python train.py --num_hidden_layers=10 --hidden_size=256 --n_experts=16 --experts_per_token=4 --d_expert=96 --d_shared_expert=0 --hidden_act="swiglu" --moe_layers=[0, 1, 2, 3, 4, 5, 6, 7, 8, 9] --router_score="softmax" --normalize_top_k=true --routed_scale=1.0 --balance_loss=0.00433 --balance_bias=false --router_z_loss=0.001 --init_std_router=0.00829 --lr_router=0.000656 --num_attention_heads=4 --num_key_value_heads=4 --head_dim=64 --vocab_size=16384 --norm="rmsnorm" --norm_place="pre" --norm_eps=1e-05 --positions="rope" --rope_theta=500000.0 --rope_fraction=1.0 --qk_norm=false --attn_scale=0.125 --tie_word_embeddings=true --parallel_block=false --init="normal" --init_std_qkv=0.0336 --init_std_o=0.0417 --init_std_up=0.0481 --init_std_down=0.0481 --optimizer="adam_hyperball" --learning_rate=0.00407 --beta1=0.9 --weight_decay=0.0 --lr_head=0.0103 --max_grad_norm=1.0 --warmup_steps=200 --schedule="wsd" --decay_fraction=1.0 --decay_shape="cos" --final_lr_fraction=0.0 --batch_tokens=65536 --max_seq_len=1024 --doc_mask=true --train_tokens=523600000 --max_steps=7990 --dataset="wikipedia_en"
Below are experts of layer 7 (counted from 0) of a mixture-of-experts language model. Rows are named router (the router's row for the expert), gate (a neuron's input weights, with its number), up (a neuron's input weights, with its number), down (a neuron's output weights, with its number) and show model dimensions 0-255. Each number is 50 + 10 x the weight over its row's rms, rounded and kept within 0 to 99.
Before each expert's rows: "comes after" lists some tokens at least twice as common just before its tokens as in all text. This comes from a sample of Wikipedia text that the model never trained on. Tokens count by the router's weight.

# expert 12
comes after: "\n", " ", "-", ")", "==", "==="
router:49 52 41 61 51 66 52 38 51 44 43 45 50 59 61 64 40 59 44 58 80 52 40 53 69 41 56 30 48 46 56 41 38 61 62 49 59 50 48 42 49 46 50 57 41 45 49 40 42 42 37 40 43 53 37 54 37 39 54 44 36 38 50 32 51 37 51 52 33 47 36 51 46 52 58 63 51 52 42 40 54 52 50 45 38 58 38 47 48 44 46 58 54 45 63 58 27 44 51 54 43 20 57 39 41 58 55 63 50 45 36 51 51 32 60 40 34 47 48 70 62 66 63 65 47 60 56 55 62 58 32 47 46 61 47 32 41 52 42 50 67 23 71 56 59 68 43 39 39 52 33 51 51 62 53 43 43 64 59 40 51 49 53 59 40 48 60 59 48 46 57 58 43 46 46 42 49 60 45 44 48 58 44 37 51 61 34 47 37 60 55 66 41 46 56 58 53 44 45 74 62 52 60 51 49 66 26 56 23 60 51 44 48 35 44 41 53 65 54 42 60 56 50 43 34 63 42 41 63 34 49 58 68 50 63 33 48 65 34 41 50 45 45 66 58 49 53 44 47 58 44 45 43 54 32 48
gate66:45 51 37 37 51 48 40 39 45 51 46 48 67 55 51 60 59 53 45 35 53 41 46 38 46 39 45 42 52 34 67 29 48 62 45 40 47 36 52 49 34 71 52 54 43 53 46 44 61 53 29 45 50 47 44 66 56 46 28 52 61 65 52 42 48 69 37 57 29 54 54 47 54 48 61 47 36 57 41 50 51 72 49 35 48 51 41 52 42 44 53 32 38 57 67 50 44 45 41 59 60 64 48 53 65 44 50 50 43 49 41 35 40 50 50 44 62 49 51 53 51 55 50 36 50 69 58 52 34 28 52 66 42 43 51 50 62 62 58 24 56 30 54 59 32 37 48 38 51 56 35 50 50 33 31 54 59 50 58 44 53 43 50 44 57 59 62 63 53 48 37 60 48 48 53 38 45 41 68 41 55 62 46 43 56 51 44 55 60 61 38 34 48 62 32 62 43 47 50 45 42 64 43 66 43 36 60 52 56 32 64 46 46 42 57 62 64 52 31 64 39 75 43 41 56 54 31 62 63 56 40 73 40 54 64 66 51 44 65 55 47 40 50 52 37 50 35 40 55 56 62 55 63 56 52 46
up66:15 46 58 45 41 50 48 39 35 32 54 36 48 66 43 44 45 46 52 53 46 52 57 39 43 45 54 60 42 25 50 45 59 56 52 65 58 59 38 47 26 44 65 37 58 42 61 60 43 45 46 36 44 73 45 53 47 38 45 50 47 42 60 45 46 60 48 44 43 39 42 36 47 55 53 51 63 49 60 51 33 50 54 41 36 40 52 49 45 36 31 63 51 58 59 54 42 33 42 66 43 48 45 86 60 68 51 56 57 71 67 55 46 65 56 42 36 55 75 55 46 57 54 49 53 36 39 66 44 45 56 50 42 56 62 29 58 47 49 27 55 56 37 55 40 63 54 60 62 42 26 46 51 55 58 59 32 44 55 32 54 58 44 74 57 59 59 43 52 60 61 59 61 46 47 33 64 55 48 56 48 45 42 53 60 69 43 52 48 50 49 52 47 41 56 36 67 56 50 60 61 63 32 50 51 56 49 48 60 46 59 40 50 47 51 50 51 59 41 68 62 54 45 48 53 54 47 58 38 52 52 53 60 57 54 40 58 60 72 58 43 54 47 50 35 62 45 59 40 35 44 54 52 59 60 45
down66:51 66 46 54 49 52 45 52 49 54 47 45 42 51 51 38 43 57 65 48 50 48 55 60 44 54 53 66 32 48 46 34 60 50 52 84 36 54 49 59 52 43 52 44 44 63 50 56 35 44 52 43 52 58 43 59 43 60 57 48 66 42 71 49 52 46 51 63 44 33 31 61 39 52 41 64 58 37 47 48 30 47 41 45 70 50 66 47 39 71 79 54 48 43 43 50 48 76 47 60 37 39 54 35 65 45 52 42 46 36 30 57 72 41 47 43 40 46 62 52 65 45 60 63 61 55 45 35 56 39 48 54 46 58 64 43 43 44 42 54 65 47 34 67 26 47 54 71 53 58 48 59 50 47 51 32 61 57 32 54 57 48 44 50 32 47 48 74 57 68 37 49 42 44 45 62 48 57 47 46 52 31 45 39 55 60 30 42 58 49 44 46 54 47 70 55 24 66 55 49 54 52 61 50 56 58 61 44 57 44 49 54 40 47 45 52 41 54 58 45 49 54 45 64 55 56 62 42 41 58 55 55 43 55 36 61 68 41 53 50 43 70 61 33 63 38 52 46 60 60 48 50 53 53 46 55

# expert 4
comes after: "\n", " in", ".", " ==", "===", " at"
router:62 62 43 51 61 58 33 43 53 50 29 47 48 48 59 61 39 45 39 54 65 45 39 58 74 39 56 36 45 37 52 33 45 58 63 53 64 54 45 46 44 49 42 53 51 59 33 44 48 47 37 32 55 58 37 53 43 50 56 49 40 41 56 42 56 34 44 60 34 50 49 60 44 39 63 60 39 68 53 45 42 53 58 46 37 66 38 66 56 43 37 60 54 34 56 59 38 44 45 47 43 37 51 47 45 59 54 63 44 51 45 54 43 37 63 48 46 35 51 74 59 58 67 65 41 62 57 55 63 56 41 39 50 59 35 35 48 47 35 58 72 40 65 55 65 67 40 35 40 49 38 56 41 65 64 36 56 64 49 45 57 42 56 62 42 41 53 62 43 57 63 49 42 38 44 36 43 61 36 35 57 56 42 51 42 58 28 52 46 58 62 61 43 57 57 71 53 41 53 63 52 75 58 60 56 64 41 55 20 62 47 41 52 43 49 40 40 60 56 45 74 51 60 50 36 62 46 47 52 40 49 61 58 56 54 56 36 59 49 44 44 33 48 60 60 46 44 56 48 50 56 45 48 56 37 53
gate8:34 56 44 38 37 48 31 50 56 38 39 59 57 53 48 60 61 66 54 52 57 53 42 42 57 34 48 38 57 51 52 38 55 53 48 49 43 51 46 57 63 54 35 62 61 44 74 60 60 30 60 46 60 59 61 48 70 66 46 63 56 39 50 54 61 64 50 55 52 60 46 52 55 41 45 54 44 70 49 46 48 49 53 53 53 69 53 61 62 53 45 43 53 62 57 39 40 53 34 33 52 44 55 60 70 50 51 45 62 47 59 52 47 40 62 65 57 48 57 42 55 55 81 49 47 67 48 56 55 46 63 60 51 50 65 40 63 32 59 54 46 48 61 55 30 69 36 37 44 58 47 27 61 53 39 57 37 42 57 38 61 37 63 42 37 47 53 35 46 42 49 50 49 56 47 53 45 68 48 48 46 48 40 45 55 64 41 44 50 59 39 50 50 56 51 58 55 52 62 57 40 53 61 54 63 54 48 69 29 49 28 35 58 57 42 66 48 54 67 52 42 70 58 50 52 58 47 49 65 53 36 34 42 44 52 41 63 44 65 29 58 62 52 32 73 50 73 35 57 45 66 49 44 51 49 58
up8:75 44 45 51 61 48 51 48 35 43 48 68 49 50 54 68 35 60 42 49 46 43 66 45 49 48 37 54 31 42 62 57 55 50 51 53 57 59 62 65 55 64 63 71 47 56 32 38 80 57 39 58 42 32 58 49 55 42 51 42 72 71 58 50 60 37 20 45 48 34 53 54 40 31 48 47 54 61 43 38 46 38 59 51 42 36 42 54 65 48 63 57 34 51 37 43 54 59 50 48 34 57 52 51 54 86 55 57 41 61 62 35 64 57 53 68 49 57 58 36 58 54 50 45 48 34 49 53 32 58 46 53 53 45 54 60 48 55 59 54 63 40 63 37 59 43 50 53 40 44 49 54 43 38 37 49 68 43 46 71 44 54 53 56 44 62 50 62 54 56 42 65 34 58 46 50 34 40 45 57 56 56 38 34 60 44 44 50 43 42 34 44 50 59 52 64 66 55 49 34 50 62 47 41 37 41 48 43 42 52 58 54 58 49 44 61 54 52 54 51 53 46 57 53 49 43 37 54 66 56 47 52 54 51 46 47 75 45 67 55 41 72 50 62 41 39 55 46 47 41 59 52 40 36 52 39
down8:48 41 48 43 40 58 48 53 53 66 60 42 52 41 58 55 47 45 30 72 55 51 55 59 39 43 36 53 47 50 31 36 61 62 51 52 63 63 46 50 32 27 57 59 60 61 60 53 40 71 41 71 51 40 38 55 52 53 62 25 53 38 54 51 47 55 31 55 48 46 46 33 57 56 47 32 45 37 48 59 51 43 48 38 51 56 49 46 61 31 62 44 45 50 43 50 44 52 40 55 56 33 67 50 37 58 48 45 50 51 36 32 31 49 59 66 39 42 47 41 51 43 28 63 42 59 62 57 44 54 42 35 47 56 43 54 63 51 50 59 61 40 44 49 66 48 41 58 53 31 52 57 49 56 35 52 54 71 44 42 40 63 69 70 49 50 53 55 57 46 38 62 61 54 48 55 57 43 71 54 58 61 51 39 53 56 57 58 39 45 33 30 59 51 50 63 35 23 43 64 59 60 45 46 64 64 53 35 54 48 56 50 48 47 45 47 52 40 44 39 41 23 41 56 38 39 58 39 36 54 52 44 50 42 54 56 61 42 55 44 51 62 68 70 60 52 46 56 43 56 51 53 53 66 34 54

# expert 5
comes after: " |", " ", ")", " =", " 0", "1"
router:52 54 62 60 53 63 44 45 53 52 49 56 61 53 67 59 41 50 37 56 76 49 40 55 71 43 60 24 45 61 57 40 49 42 59 60 68 51 56 54 47 41 40 52 45 55 51 40 48 40 36 48 49 45 41 52 47 36 58 48 46 37 47 39 53 47 43 47 34 44 45 61 45 46 61 62 44 48 40 53 43 51 56 34 35 60 32 66 56 49 47 66 60 48 47 61 36 49 44 49 49 31 44 36 48 54 62 67 47 54 39 48 38 36 51 46 52 44 44 64 66 58 55 59 42 60 57 56 58 64 45 36 54 52 56 43 50 60 38 57 51 17 63 61 61 52 44 48 33 59 44 49 52 60 50 50 50 61 55 40 58 48 56 64 40 51 45 71 55 49 68 51 43 50 39 36 37 53 38 50 57 59 50 41 53 65 45 45 29 60 41 60 44 68 52 63 45 31 46 55 45 54 63 70 50 55 32 62 28 62 50 40 48 35 39 43 49 59 56 42 56 37 59 41 41 53 48 36 64 50 45 59 62 60 54 42 36 55 40 31 40 31 35 58 62 53 42 44 43 56 33 39 24 61 36 66
gate11:45 40 66 45 50 42 54 54 41 56 54 51 46 54 49 68 48 67 44 57 47 53 53 53 46 67 50 61 46 67 60 42 56 45 41 71 34 51 49 56 37 33 54 39 73 55 61 57 58 61 46 53 55 53 64 53 53 45 48 52 60 58 50 52 37 53 39 47 64 48 59 59 44 46 48 52 60 62 42 40 57 39 38 51 48 35 45 57 71 43 59 49 76 42 45 50 39 54 40 38 57 57 53 54 38 35 63 63 47 29 47 53 46 41 50 44 50 44 54 73 63 51 56 44 63 49 40 55 43 56 43 52 48 39 41 36 34 50 49 51 64 38 54 52 53 36 37 55 43 55 33 21 63 60 42 52 79 53 53 56 62 52 48 51 54 51 54 61 61 35 57 76 51 43 40 46 57 62 73 29 60 64 59 31 42 40 41 46 36 53 55 51 51 29 59 39 69 59 37 48 35 38 61 49 58 41 68 45 40 42 56 49 69 32 42 27 56 53 44 57 62 33 56 46 61 46 54 60 41 51 47 42 45 56 59 55 62 65 42 52 54 44 51 54 48 47 56 60 55 29 59 63 49 48 64 55
up11:55 42 38 52 57 57 37 43 64 44 48 52 37 46 46 42 54 56 39 63 56 41 57 28 53 42 37 57 43 48 52 44 49 32 50 51 49 43 55 56 59 39 31 35 60 59 64 67 41 44 53 51 54 44 57 58 47 73 52 43 56 49 38 62 47 48 50 37 68 44 55 51 40 58 49 37 53 60 35 56 65 57 41 39 40 54 49 47 58 52 40 55 52 37 43 29 47 44 66 44 49 41 40 34 63 60 46 44 42 46 47 37 61 53 66 43 51 59 44 52 55 39 56 58 47 55 35 49 63 37 49 63 60 50 17 43 49 56 31 46 54 49 26 48 74 56 54 51 56 52 64 52 42 51 51 48 66 57 38 50 35 60 44 33 53 57 52 48 41 30 45 54 39 32 49 59 63 64 54 44 47 38 52 50 47 72 67 58 61 55 58 55 54 17 53 32 75 65 58 63 79 67 53 55 62 48 52 59 52 46 52 40 50 45 62 41 60 59 34 41 50 67 49 51 51 46 59 61 47 45 68 54 52 49 63 59 57 53 37 62 52 35 37 54 52 37 53 41 54 58 42 49 59 67 44 55
down11:51 50 48 43 43 43 43 29 53 47 45 56 55 57 29 65 47 59 34 33 38 49 34 35 60 54 36 54 46 61 58 60 49 45 32 37 53 49 31 64 46 48 55 43 67 53 53 60 38 60 48 45 59 45 50 45 54 50 65 60 63 53 41 50 63 41 60 42 54 44 58 36 47 67 52 60 47 51 54 64 33 49 73 52 34 44 51 42 59 57 36 42 48 32 42 32 46 36 59 63 50 49 55 57 51 58 40 42 42 51 53 35 45 60 43 54 35 51 40 43 32 49 34 63 57 45 59 47 35 41 55 41 43 56 45 38 44 28 55 48 47 31 34 41 49 53 47 51 65 54 53 44 49 57 48 44 57 49 40 61 59 65 44 58 44 51 63 47 44 59 59 42 45 47 34 46 48 32 36 75 75 64 46 44 48 43 48 54 43 68 48 57 54 57 57 68 33 69 51 48 35 48 61 48 63 40 35 50 44 47 51 51 42 49 66 46 61 60 28 39 35 54 56 58 32 35 45 49 60 62 29 42 42 45 47 63 56 63 40 36 44 43 48 50 50 54 55 28 45 75 51 48 46 52 65 64